{"n_layer": 8, "d_expert": 64, "d_shared_expert": 0, "activation": "swiglu", "router_score": "sigmoid", "routed_scale": 2.5, "balance_bias": true, "init_std_router": 0.0313, "vocab_size": 32641, "norm_eps": 1e-06, "lr": 0.00352, "batch_tokens": [32768, 65536, 131072, 262144], "seq_len": 512, "steps": 3577, "dataset": "wikipedia_en"}
Below are experts of layer 4 (counted from 0) of a mixture-of-experts language model. Rows are named gate (a neuron's input weights, with its number), up (a neuron's input weights, with its number) and show model dimensions 0-255. Each number is 128 + 32 x the weight over its row's rms, rounded and kept within 0 to 255.
Before each expert's rows: "gets" lists some tokens that make up at least twice as much of what it gets as of all text. This comes from a sample of Wikipedia text that the model never trained on. Tokens count by the router's weight.

# expert 17
gets: "in ", "to ", "of ", "on ", "at ", "from "
gate3 [105 159 172 170 115 139  82  93  41  94 130  87  92 170 132  95 112  31 120  85 112  18 158 152 109  96 143 160 111 180 107  84 161 140 117 149 198 148 140 160 129 148 189 127 124 172 118  89 139  87  88 124 129 115  78 185 104 154  58 137  90 169 139 149 150 156 129 146 114 109  46  72 160 101 111 113 106 114 134 123 140  95 159 141 112  51 148 142 119 108 136 128 161 101 125 173 109 118 128 156 131 153 129 197 134 170 140 132 149 126 125 125  98 127 103 187  89 134 148 123 102 150 132 165 193 163 115  92 140 106 106 118 117 159 104 124  93 138 128 164  64 111 114 114 101 127 113 192 116  89  81 141 107 108 177 127 117  89  99 146  84 133 139 118 112  85 116  87 108 136 138 152 119  80 170  79 141  93 103 129 139 137 135 106 151 158 167  76 138 128 160  56 145 125 127 157 193 159 107  70 140  96 117 166 109 111 110 119 141  95 120 153 176  94 119 186 122 168 146  99 123 141 163 101 100 126 102 161 128 173  62 115 132 150 110  94 162 168  74 137 130 151 110 134 130 176 140  84 123 175  90 185 170 141 155  73]
up3 [ 80 100 138 155 149 177  81 196 130  98 109  74  69 103 134 213 169  99 115 143 168  96 167 105 166 167 180 102 122 174  95 120  78 118 150  76  97 144 107  92 102 151  63 121  89 123 126 166 112  72 132 141 161  94 171 146 120 156 134 143  51 131 110 127 136 161 143 101 140 129 109  47 192 111 160 152  92 119 160 133 206 141 180 102 144 167 132 137 108 123 158 109 126 129  88 142 117 150 109 135 121  99 125 141 122 142 118 170 138 135 139 141  98 133 112 140  71  94  91 122 175 110 126 135 125  96 151  99  70 164  97 128 137 156  98 148 100 179 131  81  71 124 165 102 141  84 138 141 123 150 159 156 132 150 105 113  92 188 110 127 153 159  83 102 152  91 100 119 126 103  85  89 172 113 108 126 111  91 125  72 116 148  80 141 156 125  98  95  87  79 113 176  78 137 191 105 130 122 129  64 133  92  72 125 131 122 110  73 190  75  90 141 133  92  88 137 136 167 137 156 104 150 105 115 158 170  87 148 146 133 128 105 123 189  93 112  35 135 139 132 158 105 163 102 172 200  93  87 113 117 145 182 137 176 130 115]

# expert 26
gets: "\n", ". ", "\n\n", ".", ", ", "\n  "
gate3 [127 183 179 144 109 113  77  95  91 122 139 118 103 169  93  79 124  22 101  80 134  23 132 140  71 108 134 130 160 182  97  93 154 129 124 102 209 147 133 151 146 154 200  76 111 171 108 112 127  98  99 110 157  49  90 157 155 183 100 106  81 162 123 102 150 165 104 162 136  99  95  96 161 133  81 142 115  81 140 135 135 139 123 134 122 100 159 134 103 103 126 111 178 124 129 163 129  69 141 189 149 106 104 200 123 136 157 153 170 126 132 140 100 119  88 168  68 109 161 133 103 116 145 126 167 126 141  89 140  61 125 127 118 150 131 128 118 124 101 179  88 123 136  87  61 129 125 162  94 110 107 142 156 119 196 169 132  85 137 158  88 146 111  94 118  81 132 165  73 128 161 157 128 112 148  79 139 124 112 138 111 100 150 147 177 108 164  87 151 145 117  95 130 132 169 164 142 133  55  54 150  86 119 136 107 152 132  99 132  95 100 128 151  80 119 158 126 134 126  56 111 116 134 159 124 143 127 168 122 152  88 117 148 101 109  78 160 145  98 143 103 165 128 144 147 167 137  56 122 178  92 175 191 103 148 124]
up3 [ 72 106  94 144 150 165  69 198 115 133 105  64 105 117 155 195 130 132 121 150 132 132 115 109 146 155 143 117 108 182 108 118 112  78 143  90  89 130 105  91 153 146  95 160  74 122 125 162 140  78 144 148 146 124 179 130 136 161 105 127  78 112 114 153 126 140 118 131 172 127 139  94 202 131 147 172  97 134 160 119 208 118 139 123 137  92 108 100 103 119 134 145 132 126 121 139 123 162 107 104 149  80 124 162 101 153 120 159 137 121 128 150 123 169 112 193 104  63  80 124 189 117  57 154 128  52 180 103 124 132 124 144  77 175  91 149 105 134 109  90  74 112 134 115 168  67 121 142 128 161 107 128 114 161  73 131 113 187 128 139 165 186  92 104 153 101 147 109 121 101  79  65 146 160 105 101 104  59 119  86 138 156 103 148 104 157  72  92  87  70  90 162  55 112 139  84 148 148 151  81 128 118  80 141 144 121 114 117 177  69  99 113 121 138 134 173 116 179 176 107  98 152 129 140 114 111  75 106 137 146 130 109  95 213 100 103  58 168 159 133 164  79 154 114 175 152  87 102 166  86 152 180 139 136 151 145]

# expert 6
gets: ": ", "- ", "| ", "\n\n", "\n", ". "
gate0 [129 155 172 113  85  95 137 105 168 126  76 129 162 145 138 120 117  94 134 126 102 135 124 145 150  71 119 122 159 136 129 107  98 152 106 113 145 117 186 152 165 146 148 181 161 151 174 120 124 166 126 127 135 134 152 125 126 155  88 102 162 136 139 133 163 111 101 174  98  81 131 131 109 132 111 165 120 106 151 121  94  57 121 121 152 149 134  84 144 126 124 163 106 146 158  97 150 201 134  96 102 119 113 127  75  75 169 130 194 139 121 120 148 145 176 200 145 144 135 173 116 119 153 147 186 125 165 110 145 156 119  92 185 158  93  90 104 189 195 126 131 159  93 181 101  83 114 143 123 103  85 110 133 108 163 121 122  88 193  64  94 165  60  99  82  77 181 113 115 148 175  77 148 118 102 139 155 170 103 187 129 134 156  93 101 191 136 127  67  93 145  90 129 135 152 152 100 128 134  86  73 118 139  57 117 126 122 135 158 120 145 128  73 134  96 181 177 140 107 189 127 129 143 160 161 121  79  98 175 133  95 124  97  70 178 114 115 122 137 130  95 149 144 166 190 165 199 146 101  65  88 122  95  33  78 137]
up0 [130 151 160  83 138  69  93 158 124 123 173 113  75 170  65 143 132 162 155  97 141  75  92  71 129 183 103 164 133 114 112 188 146 111  83 144 137 125  93 118 145 132 106 121 151 162 156  69 135 147  72  89 165  94  86 110 160 119 154  90 142 158 167 179 113 172 161 131 108  82 122 126 117  82 134 173 110  65 116 128 171 147  93  95 134 134 117 163 202  79 128 112 127  97 149 111 106 156 119 208 137 100 129 138 110 136 168 144 131 116 118 178 116 127 117 116 178 150 126 160 138 118 125 113 118 124 119 146  79 156 135  78 176 129 113 142 106 200 173 140 137 170 160 126 156 142 135 112 128 171 190 159 170 125 174 112 130 191 176 151 114  90 176 146  67 129 158  95 113 139 133 143 111  97 148 143 144 130 137  95 188 100 128  80 103 151 124 155 147  13 142  32 120 162  80 129  51 133 117 162 113  90 207  93 119 170 108 131 149  70 196 104 102 137 132 155 121 129 176 141 164 155 181 156 103 164 144 124 110 167 130 120 117 123  80  89 132 109 183 145 102  84  91 131 181 127 137 156 117 124 124 112 109 125 125 131]

# expert 41
gets: " ", "| ", "0 ", ".", ",", "% "
gate3 [101 156 140 164 104 168  61  89  81 103 125  76 121 148  81  98 135  49  93  89 130  16 127 143 107 102 169 113 124 187  81 114 124 132 125  84 193 146 131 119 116 127 153 127 145 169  81 135 154 105 106  83 147  63 107 161 132 168  72  92  98 134 148 128 121 126 110 133 128 146  76 110 149 131 120 113 101 114 128 125 161 121 131 141 111  83 134 145 102 110 115  90 116 135 139 176 129 108 111 183 152 103  99 196 121 147 118 144 156 160 146  83 116 113 128 173  81 144 140 149  87 163 126 141 183 121 153 111 120  86 111 162 112 167  69  93 123 136 118 146  94 121 132 119  76 149 152 180 131 119 117 146  81 123 154 175 132  77 164 161  94 157 135 102 109  91 130  98  48 168 142 131 134  73 157  85 135 108  89 140 125 112 137 116  97 156 176  50 185 127 126  93 113 118 147 157 154 167  66  56 157  75  96 159  98 175 141  91 142 105 117 137 178  87 148 165 148 164 150  72 128 146 116 136  77 103  92 139 113 145  87 124 127 155  86 100 187 134  80 147 118 142 166 135 144 185 158  61 108 200 118 163 181 173 134 147]
up3 [ 63 130  98 149 161 187  86 178 154 121 117  53  99 124 142 219 131  86 148 154 125 115 100 124 136 150 170  78 143 142 121 137  72 120 149  86  71 161  79 104 147 148  75 127  53 115 131 188  98  83 104 171 172 139 189 155 107 140 136 137  73  74 102 121 157 181 124 127 190 132 143 103 191 137 101 167 111  99 171 116 193 146 188  88 142 169 119  94 105 154 176 135  97 110 117 129 123 151 124 133 124  87 126 167 111 133 141 149 134 101 112 141 149 129 137 131 100 118 112 122 183 132 124 171 163  81 148 102 125 156 137 147 129 168 138 177 117 165 116  89 113 146 125  98 165 109 106 101 132 131 130  96 151 138 115 161 111 173  78 120 185 180 119 118 111 125 150 113 146 100 113  82 139 148  67 100  98  56  99 103 142 138 127 173 131 141  92  81 106  67 121 167  66 106 147  85 124 145 125  74 123  96  88 169 161 138 120  98 208  68  83 142 173 122 105 179  94 218 165 123 142 183 128 111 161 135  82 123 157 125 122 141 130 167 105 122  64 150 157 108 145  99 146 116 156 166 105  78 134 128 151 164 135 115 140 114]

# expert 5
gets: "\"", "N ", ": ", "$", "who ", ". "
gate6 [107 125 135  95  94 162 121 179 104 137 163 123 107 114 135 183 171  88 130 128 111 116 158 113  95 125 152 125 148 174 107 107 178  64  95 150  64 181  82 109 119 101 125 123 160 149 135 102 158 176 130 136 117 153  77 105 119 108 169 141 130 156  79 169  89 179 120 108 146 127 108 161  85 178 140 134 138 116  96 135 160 201 148 177 121 114 115 130 105 154 117 160 165  95 118 119  58 110 168 114 183 176 151 118 196 166 105  65  87 151 108 136  67  79 130 151  96 139  91 179 190  84 161 105 105 126 127  95 112 116 126 100 153 111 166 137  99 119 131 134  98 169 127 202 149 114  62 143 106 154 159 124 177 154 136 125 109  67 145 142 139 119  75 138 140 169 152 139 124 185 205 104 155 124 156 154 116 168 180  98  72 142 151 149 145 113 108 137 106 117  86 165 150 165 102 152 155 191 176 143 137 104 119 133 145 167 134  82 101  86  53  75 127 124  79  81 146 100 125 115 135  75 109 119 111 162  79 149 131 103 129 166 117 147 111 109 157 108  78 138 151  96 147 215 164 121 201 130 211 127 143 154 131 129 132 107]
up6 [172 123 105 123 113  74  67 128 108 116 112 137 133 146 116 147 172 168 123 158 168 143 106  94 124 145  87 147 131  99 119  60  59 169 109 172 141  79 125 116 178 112 144 107 154 179 108 141 139 109 151 105 117 125 243 113 154 159  97 134 142 144 100 121 109  80 125 177  53 174 134 193 159 112 129 109 133 116  77 156 216  87 181 130 147 125 161 143  88 160 145  97 154  97  95 102 101 129 125 154 115  82 102 168 109  96  93 141 115 139 125 120 155 143  88 101 141 136 147 102  67 138 117 113 141 135  96 119 141 169 189  94  66 105 133 151  78 128 158  96 179 130 154 122 112  69 181  93 172 110 163 131 140 132  67 114 104 130 124  79  99 134 137 164 145 142 116  51 103  96 157 182 167 166 136 170 114 155 122 139 107  52 164 120 105 184 176 105 146  71 104 129 119 140 139 115 100 128 104 138  94 122  61 103 146  99 104 147 138 126  90 146 111 141 145  76 109  77 159  50 128 144 120  91 161 128 139 157 114 150  99 126 104  79 160  95  96 148 143 144 162 177 139  97 180 128 118  66 147 135  62  87  90  87 128 104]

# expert 0
gets: "\n", "in ", "as ", ".", ")", "on "
gate2 [ 61  71  96 132 142 188 104 108  85 108 102 136  95 157 132 136 187 154 109  78  87 139  71 148  93 136 134 110  89  79 141  83 188 167 104 107  85 128  64  73 154 195 100 139  67 152 136 178 105 131 121 145  97 174 137 111 135 146 102 121 172 146 140 140  96 100 109  77 171 155  51 145 177 169 133 192 148  98 145 119  72 134 176  90  93 133 164 133 146 120 162 131 117 137  78 121 141  55 108 143 141 124 138  74 132 107 156 129 141  82  96  97 188 129 127 126 193 126 117 128 150 146  62 114 185 140 163 107 116 157 149 128 130  96 143 134 152 114  98 102 132 143 168  86 136 147 121 162 108 118 109 163 142 117 164  84 185  69 112 125 118 125 147 111 102 145 108 102 145 121  53 125 154 101 144 110 100  94 117 115 133 177 128 138 121 166 128 184 150 108 136 106 131  95 188 118 117 160 111 173  95 175 144  53 138  86  96  80 118  94 145 103 169 165 121 126 137 184  80 117  67 148 163 171 107 180 192 130 153 158 115 133 104  72 120 111 139 116 155 132 151 170  77 185 167  92  90 162 114 128 105 170 144 103  96 132]
up2 [157 130  94 142 160 107 148 175 163 151 115  36 115 130 111 178  51 129 144 105 143 173 142 150  98  62 124 111 130 122  87 135  89  96 173 124 120 113 191  83 146 124  94 148  75 135 131 142 144 151  86 109 191 127 150 129 138 143  82  96 159 100 131 117 107 151 116 128 140 111 132 166 156  55 112 152  64 121  71 128  83 114  95 222 107 157 120 139 184 143 176 155  85 164  85 120 199 168 195  99 119 122 178 151 147 111 154 181 213 161 116 116 112 114 178 158 160 118 104  68 101 113 120 141 146 164 110  97 184 128  93  73 108 116 106 144 138 181 129 130 134 133 157 134 134 140 179  99 153 136 147 158  74 165 122 134 139  92  90 131 119 126 159 103 157 137 171 122  76 180  97 126 124 134 197 120 111 139 156 156  71  99 128 119 144 128  81 188 135 117  83 111 151 129 122 124 143 123  76 169 119 118  95 134 170 170 184 101 144  85 105 109 165  97 159 106 134 128 155  74 202 149 140 134 106 146 152  80 102 110 151  56 145 131 155 117 111 134 108 130 203 103 114 114 118 148 100 162 117 101  99 157 100 148 103  87]

# expert 1
gets: "(", "with ", "a ", "was ", "one ", "["
gate2 [ 66 101  92 152 135 171 123 127  94 162 138 101  61 174  84 113 166 153 114  78  66 157  56 127  92 134 117 132  81  48 137 108 144 111 115  74 108 146 106  80 130 186 105 136  94 137 152 187  87 142 100 142 117  92 151 118 107 126 116  95 159 168 116 139 133 103  93  89 153 149  67 166 162 160 114 176  99 117 106 113  87  86 120 104  93 129 143 123 132 162 162 121 114 108 105 130 171  56 119 131 152 149 216  38 121 128 136 192 145  91  79 120 148 103 157 130 110 175 122 139 180 180  75 105 189 102 184 100 136 140 123 121 126 142 147 145  91 119 112 138 103 151 157  91 137 129 139 129 122 100 129 179 151 162 124  79 173  53 110 154 152 123 115 123 113 133 149 121 136 128  52  93 149  86 122  67 134 106 116 120 167 191 163 145 117 147 141 197 123  87 141  89 159  99 151 120 118 132  97 101  99 190 132  94 168 102 104  88  81  91 143 114 145 144 129 127 112 169 136 151  91 126 191 170 144 183 186 136 129 147 148 169 135 101 153 155 115 146 162 105 147 164  77 173 129  67 117 149 102 129 145 191 123 119 119 117]
up2 [166 110  93 131 184 121 127 189 172 169  98  76 111 108 119 168  56 122 166 118 127 143 135 131 106  87 130  95 137  99 105 154  95 119 195 119 176 154 172 105 132 131 102 171  85 128 169 123 123 152  66 116 148 114 100  81 118 149  73 105 197  80 172 149  29 110 129 134  90 109 138 130 132  45  87 124 100 108  58 119  97 118 132 154 156 175 100 169 180 139 137 181  80 109  76 119 186 167 180 120 119 169 151 149 140 130 134 113 159 163 110 116  92 130 144 148 135 127 125  73  76 117 125 107 108 152 124 106 182 111 107  60 138 137 146 135 147 165 162  89 119 116 150 178 165 147 153  60 155 156 152 133  73 140 111  99 146  75  65  87 115 134 158  68 151 115 160 125  72 137 103 137 160 117 186  92 122 151 134 112  53  93 140 147 106 156 130 170 132 117  96 109  93 138 120 114 197 130 154 124 136 123 110 112 182 184 174  84 139 116  86  82 122  96 147 130 138 113 130 104 172 146 113 167 137 115 168  45 136 128 160 140 132 135 119 110 117 120 133 148 160  88 107 114  82 116  72 140 107  83  81 147 107 162 148 130]

# expert 57
gets: "==", "is ", "It ", "not ", "|", "it "
gate2 [ 49  80 100 149 141 170 143 103  87 154 122 132  73 175  95 114 196 156 117 100 127 141  87 136  70 130 105 102  91  85 141  88 178 127 116 115  98 137  77  80 169 179  98 157  93 140 128 183 145 120 105 168 102 182 159 110  83 131 140  95 147 159 103 150 133 106 113 103 151 146  67 123 125 149 130 184 121 129 142 140  88 134 127  79  92 123 135 147 157 162 167 153 115 118 104 124 154  45 111 162 150 167 163  53 150 131 145 176 136  87  89 122 150  79 140 111 136 176 120 128 138 166  68  71 182 108 162  92 122 101 153 119 128 113 145 138 116 135 135 129 135 140 130  82 111 141 136 140  89 113 113 130 150 123 151 109 190  79 120 158 149 143 132 114  97 170 162  94 157 109  41  93 157  99 144 101 120  94 114 142 137 170 158 175 109 154 142 191 138  86 156 113 128 132 173 134  94 163 101 167 117 176 142  84 152  58  87  87  64  93 132 105 136 126 123 135 166 186 117 151  94 128 189 178 133 183 178 136 134 155 133 102 115 105 142 150 113 121 194 155 153 188  78 170 151  76  96 135 128 192 146 181 158  93  92 117]
up2 [134  91 123 117 142  76 143 148 179 158 123  63 101 125 145 166  56 135 139  88 130 163 107 144 103  74 132 126 144 112 111 160 114 133 153 135 150 151 194 122 146 167 117 163 127 124 127 108 137 158 110 101 175 146 131 105 150 136  79  91 211  87 125 144  80 119  98 150 127  76 154 132 133  38  82 143  86 107  87 116 100 104 138 178 147 144  94 167 166 148 178 185  72 121 107 148 233 160 215  83 110 147 162 155 164 114 149 125 161 152  94 128 120 125 147 145 151 167 124  79 113 119 129 109  95 147 104 112 190 127  89 102  96 104 117 138 121 177 163  76 146 133 120 140 171 141 132  62 182 114 179 139  99 143 109  97 115  54 103 110 128 110 175  95 167 100 165 176  29 151 113 130 151  79 210 104 110 163 123 130  62  56 131 123 152 149  83 179 105 152 111 127 126 133 107 136 146 108 126 124 134 138 117 108 167 182 172 128 144 121  68 113 151 116 150 112 150 117 127  85 188 138 131 144 147  90 188  91 105 139 151  90 104 131 106 119 126 148 160  99 153  99  92 110  98 116  91 148 133 110 111 149  88 123 111 110]

# expert 15
gets: "|", "\"", "s ", "such ", "first ", "known "
gate29 [ 95 152 115 133 126 124  96 126 112 172 157 149 129 135  68 110 161  98 148  55 105 149  42 159 178 152 106 166 163 130 142 155 130 105 158 133 131 123 141 132 112 147 124 161 122 120 142 130 135 105 126 125 201 125  87 111 158 170 120 133 127 100 126 128 123 109 112 160  71 109 116  89 154  76  97 169 183  69 130 148 112 143  95 126 138  99  86 127 137 134 115  70 100 172 147 128 142 128 179 131 182 132 133 132 121 165 106 108  96 154 100 166  90 122 114 135 104 124 163 167 114  77  87 135 152 154 162 147 124 131 174 145 102  80 141  57 126 143  91  71 140 145 180 129 136 168 147 127  44 129 183 172 199 116  82  81 178 187 150 125 100 151  99 167  48 172 100 113 126 197 152 178 135  86  80 130 193 172 132 137 154 101 134 166 127  74 126 105 184 135 156 136 202 118 193 175 115 137 133 135 118 104 113 101  89 118  75 105 115 125 149 119  91 164 127  69 121 142 144  91 116 118 153 107 118 112 172 130 164 173  93 127 144  75 167  59 112 156 126  98 193 117  56 123 162 156 149 146 147 168 144  77 103 139 112  85]
up29 [118 123 141 190 123  93 176  83 142 156 152 120 137 144 136 154 113 141 154 136 114 102 171 108  96 121 100 159 125  97  92 107 105 140  58 128 129 180 157 167 119 140 137  60  71 127 120 158  65 150 146 153 131 167 171 114 158 119 141 150 159 129  31  87 104 120 117 169 128 180 132 143 123 159  91 130 143 134 116 142 140 115 108  62 123 144  77 153 130  73 139  91 121 129  55 158 113 149 105 116 149 152 142 175 133 166  83 155 133 125 113 148 121 102 116  91  64 178 109  78 106 173  95 138 136 101 138 142 124 118 199 115 108 113 137 103 101  66 125 103 243 120 104 149 141 111 156 138 188 117 152 122 124 115  79 170 105 128 106  72 135 135 111 163 133 151 123 171 185 144 131 112 125 129 134  85 137  55 140 165 135 108 146 198 200 172 102 134  97 129 136 174 151  98 216 135  86 174 152 148 158 220 148 111 116 148 163 202 188 135 138 168  72  96 107 129 100 133 133 156 114 108 157 174 132 113 104  81 135 112 131 166 108  66 149 162 104 151 142 182  97 159 158 152 149 125  82 120 113 145 139 110 156 128 160 124]